config = dict(
    hidden_size=512,
    normalize_top_k=False,
    init_std_router=0.0371,
    lr_router=0.00119,
    num_key_value_heads=4,
    positions='rope',
    parallel_block=False,
    init='normal',
    optimizer='muon_variant',
    decay_fraction=0.732,
    max_seq_len=512,
)
Below are experts of layer 3 (counted from 0) of a mixture-of-experts language model. Rows are named router (the router's row for the expert) and show model dimensions 256-383. Each number is 200 + 40 x the weight over its row's rms, rounded and kept within 0 to 999.
Before each expert's rows: "gets" lists some tokens that make up at least twice as much of what it gets as of all text; "comes after" lists some tokens at least twice as common just before its tokens as in all text. This comes from a sample of Wikipedia text that the model never trained on. Tokens count by the router's weight.

# expert 32
gets: " |", ";", "|", ":", " —;", " –"
comes after: ")", "0", "4", "5", "3", "%"
router,164,236,205,153,196,145,293,218,188,171,239,273,188,164,160,191,206,165,286,148,137,156,180,179,138,190,160,140,192,159,190,242,190,218,179,222,242,168,188,203,168,115,222,287,213,218,172,172,273,206,251,171,91,153,204,177,184,197,222,157,134,204,178,141,240,227,213,256,222,244,146,258,263,269,178,218,171,195,157,245,220,222,145,192,286,188,223,159,209,155,143,170,233,182,279,159,221,211,224,204,290,107,167,176,231,208,206,187,202,210,161,201,221,105,185,194,174,162,222,244,184,186,244,244,229,218,148,213

# expert 2
gets: "1", "2", "9", "8", "3", "0"
comes after: " ", "1", " (", "2", "–", "born"
router,229,184,130,240,239,316,221,284,237,202,222,188,181,248,162,240,237,177,173,232,259,148,197,224,199,239,236,157,190,223,272,163,160,123,132,215,249,193,166,171,198,205,217,130,205,224,199,170,180,197,237,220,181,272,189,156,180,279,169,268,127,189,249,288,220,143,216,201,204,142,201,91,177,211,213,203,181,171,255,193,137,246,196,226,150,226,209,194,212,163,218,209,190,206,187,184,204,214,133,241,146,257,250,115,215,242,224,141,119,168,203,144,169,165,242,249,209,172,162,264,192,187,152,214,254,198,192,220

# expert 13
gets: " has", " have", ".", "8", "/", "5"
comes after: "2", "3", "4", "7", "5", "1"
router,170,203,213,158,140,304,223,290,188,167,212,223,230,144,153,266,220,164,273,235,182,172,216,149,189,257,228,188,184,223,143,191,232,132,218,180,148,139,200,171,192,220,246,230,265,164,209,179,176,164,183,200,199,265,188,283,208,262,183,131,160,175,147,212,189,243,190,193,163,170,231,216,225,255,170,250,201,134,179,201,204,283,201,199,113,177,97,224,243,184,244,178,211,242,216,203,262,240,256,213,231,282,180,163,198,173,201,212,194,244,153,218,203,189,200,170,156,159,226,215,231,213,234,234,291,137,231,207

# expert 3
gets: " the", " of", " his", "The", " The", " its"
comes after: " of", " in", " to", " for", " on", " at"
router,231,226,256,191,175,141,207,219,218,258,143,196,175,205,175,238,197,186,243,206,277,197,238,206,171,260,190,213,157,209,251,230,237,179,152,287,277,146,212,257,264,196,184,303,194,242,185,171,170,236,207,170,266,190,213,163,209,187,219,141,208,205,109,194,226,220,141,226,204,208,119,280,304,246,224,253,179,138,186,229,267,219,107,203,267,238,195,116,196,240,157,225,191,236,218,191,232,137,102,230,222,193,213,247,199,140,145,238,235,200,237,199,219,224,197,139,195,182,184,161,87,211,147,138,182,179,151,201

# expert 7
gets: "-", "|", " -", "le", "=", "ron"
comes after: "\n", " |\n", ")\n", ".\n", ";\n", "==\n"
router,200,222,154,181,226,235,167,206,202,191,179,167,196,218,147,252,229,170,244,234,272,199,163,290,204,193,168,106,276,163,202,139,144,180,136,173,199,215,206,97,176,194,210,182,259,161,227,213,250,202,206,161,160,242,220,196,154,219,151,185,134,213,201,264,183,184,253,194,234,228,174,171,172,212,244,226,157,215,212,250,244,180,225,258,184,134,212,124,226,203,183,188,172,212,176,184,166,303,197,233,180,222,209,138,178,287,193,169,158,158,199,166,209,167,250,212,209,182,184,251,199,165,205,167,134,206,135,196

# expert 26
gets: " the", " The", "'s", " his", "The", " that"
comes after: ".", ",", " of", " with", " and", ".\n\n"
router,164,170,149,200,188,187,153,114,164,107,176,189,235,225,173,183,195,159,197,228,216,204,200,256,233,175,174,200,190,212,195,184,210,245,140,213,282,298,272,234,277,157,186,266,162,147,205,201,203,249,129,228,237,191,173,237,210,226,198,174,196,241,233,222,130,239,197,268,170,268,171,261,192,164,258,220,263,260,214,241,196,221,203,233,205,175,143,171,262,225,184,171,178,200,195,260,267,198,148,155,128,153,205,251,215,155,236,202,258,210,267,230,201,182,241,211,213,235,189,122,203,193,232,156,121,260,174,180

# expert 18
gets: " ", "==", "===", "–", "====", "_{"
comes after: " |", ".\n\n", "|", ";", " |\n\n", " March"
router,260,175,208,229,225,277,150,273,182,184,200,169,224,195,271,178,218,197,237,208,136,225,208,181,139,162,179,172,290,175,266,190,154,201,148,245,207,169,185,190,243,152,188,182,254,170,186,253,202,124,133,171,199,234,212,155,129,214,177,183,199,164,177,305,204,202,172,215,197,186,189,260,220,239,248,229,238,229,245,186,284,134,223,232,180,170,177,152,147,183,212,199,215,256,268,161,183,245,181,226,260,221,170,191,202,162,249,231,182,248,266,137,192,241,158,184,163,211,149,212,233,195,138,222,137,185,188,168

# expert 19
gets: "0", "9", "1", " World", "8", " American"
comes after: " ", "0", "1", "–", "2", " South"
router,221,141,260,255,197,183,253,191,162,210,182,188,245,220,232,227,246,128,134,220,152,210,188,211,194,175,215,135,212,254,176,142,126,121,118,232,231,170,176,247,179,223,238,228,130,185,185,242,151,236,246,168,173,248,165,176,141,228,219,184,232,160,151,185,155,146,230,178,256,187,146,277,156,214,163,190,169,263,170,169,216,187,208,212,246,236,189,169,142,258,131,225,177,204,182,193,208,186,252,243,242,169,262,215,158,252,289,164,217,225,195,158,199,173,213,178,190,232,186,182,225,176,151,265,210,168,214,251

# expert 22
gets: " |", " also", "″N", " information", "C", ")"
comes after: " |", "|", "See", "\n\n", "==", " ("
router,216,175,235,195,180,196,201,248,197,207,206,235,192,154,164,155,278,187,283,138,155,208,241,213,181,179,231,138,202,206,229,196,185,228,224,241,228,139,256,195,173,161,222,191,183,228,221,268,165,264,229,242,248,225,141,230,167,208,165,182,198,220,235,242,194,204,228,224,212,198,128,311,139,233,141,186,247,147,158,135,126,208,165,188,210,184,231,245,188,174,211,204,132,126,183,182,206,177,227,220,254,226,182,189,232,152,235,271,137,209,128,212,209,180,143,217,161,244,222,266,224,216,227,240,219,193,231,231

# expert 15
gets: "2", "3", "1", "4", "5", "6"
comes after: " ", "1", "–", "2", ".", "3"
router,244,153,202,279,224,334,260,216,136,206,248,217,179,188,254,239,237,163,247,187,197,127,242,143,239,180,210,108,217,260,172,168,175,150,141,235,236,144,182,161,167,222,199,219,211,210,204,227,144,165,272,213,157,234,204,210,176,206,210,250,92,175,203,227,171,197,223,169,197,222,191,123,227,186,189,203,188,221,223,153,167,226,245,202,198,226,167,221,165,196,164,207,150,244,233,173,211,225,208,200,176,241,243,109,152,248,214,220,160,200,166,85,170,216,269,190,229,172,224,214,228,218,157,252,238,115,218,197

# expert 31
gets: " ", "–", "1", "2", "−", " −"
comes after: " |", " ", "|", ":", " in", ";"
router,259,227,237,218,202,345,168,267,225,144,204,274,182,207,211,199,238,187,247,183,213,229,232,170,179,206,188,146,232,211,277,177,191,147,236,212,177,161,109,180,196,151,219,133,171,101,225,254,189,146,214,244,200,272,185,137,167,216,173,213,193,158,200,229,181,151,155,190,213,137,236,152,207,200,200,243,176,213,185,195,232,134,254,183,133,166,103,163,199,224,170,218,161,202,235,173,204,227,171,230,281,207,178,180,194,189,212,222,193,164,153,198,206,129,135,239,166,211,165,232,198,250,231,191,159,150,173,211

# expert 25
gets: " a", "0", " an", "9", "1", "2"
comes after: "0", "2", "9", "1", " is", " as"
router,219,169,213,231,206,223,148,108,211,258,160,218,260,213,166,227,178,184,224,249,179,136,152,243,233,205,226,198,173,232,220,158,191,151,119,203,262,212,175,255,186,208,176,220,197,202,214,135,150,244,267,264,216,269,147,182,188,230,115,226,152,204,189,170,203,253,202,237,128,172,128,161,234,223,245,233,209,155,225,195,133,176,188,210,217,183,173,188,278,183,233,208,194,234,223,169,195,200,125,200,161,184,235,199,168,213,180,132,214,138,216,143,195,189,215,186,200,211,175,157,228,165,208,254,185,153,146,179

# expert 33
gets: " m", "m", "y", "n", " km", " ft"
comes after: " D", " W", "0", "w", "W", "d"
router,203,207,227,221,221,318,210,118,204,272,276,267,226,233,213,182,128,133,276,246,213,274,251,213,186,170,140,260,118,176,183,196,188,154,199,160,177,141,221,226,225,161,202,237,261,262,219,239,137,157,185,262,155,216,165,228,218,261,277,150,181,196,183,238,178,230,192,206,173,188,122,187,208,216,119,182,183,169,182,221,147,238,256,161,163,213,186,240,163,164,194,230,271,236,221,241,74,205,276,207,262,161,188,223,161,194,222,212,151,168,160,208,214,193,206,125,159,156,245,147,242,137,188,252,281,184,217,211

# expert 17
gets: "\n", "-", "\n\n", ")\n", " de", "°N"
comes after: "\n", "-", " /", "′", "°N", " information"
router,193,236,169,245,91,218,228,229,240,240,185,196,191,189,161,197,138,253,209,201,147,195,169,204,176,281,175,205,267,114,299,163,208,223,239,235,77,180,222,197,129,233,241,224,182,128,218,192,228,167,211,290,231,206,249,237,217,235,176,225,226,193,191,269,267,169,290,169,218,162,61,154,190,210,180,223,219,182,159,157,160,232,213,250,158,192,217,253,223,238,185,159,236,187,153,228,207,253,182,212,159,257,176,146,194,212,205,236,154,197,214,218,208,238,178,208,160,212,159,236,135,198,226,150,180,170,163,202

# expert 21
gets: "9", "0", "6", "8", "7", "5"
comes after: "9", "0", "1", "8", "2", "7"
router,226,241,230,258,204,218,132,129,240,230,154,240,186,208,174,277,269,236,224,223,183,135,207,185,220,247,213,233,160,162,238,206,173,163,184,177,256,189,180,209,239,179,210,194,236,240,209,127,208,214,244,212,194,193,167,230,147,186,215,206,189,172,222,203,163,176,123,162,222,175,201,200,195,207,248,116,157,145,241,158,186,230,192,275,134,288,223,208,230,221,204,180,302,267,171,191,194,147,148,154,139,231,139,230,190,279,169,152,219,163,180,133,182,150,211,174,203,194,154,223,235,168,82,273,209,202,169,156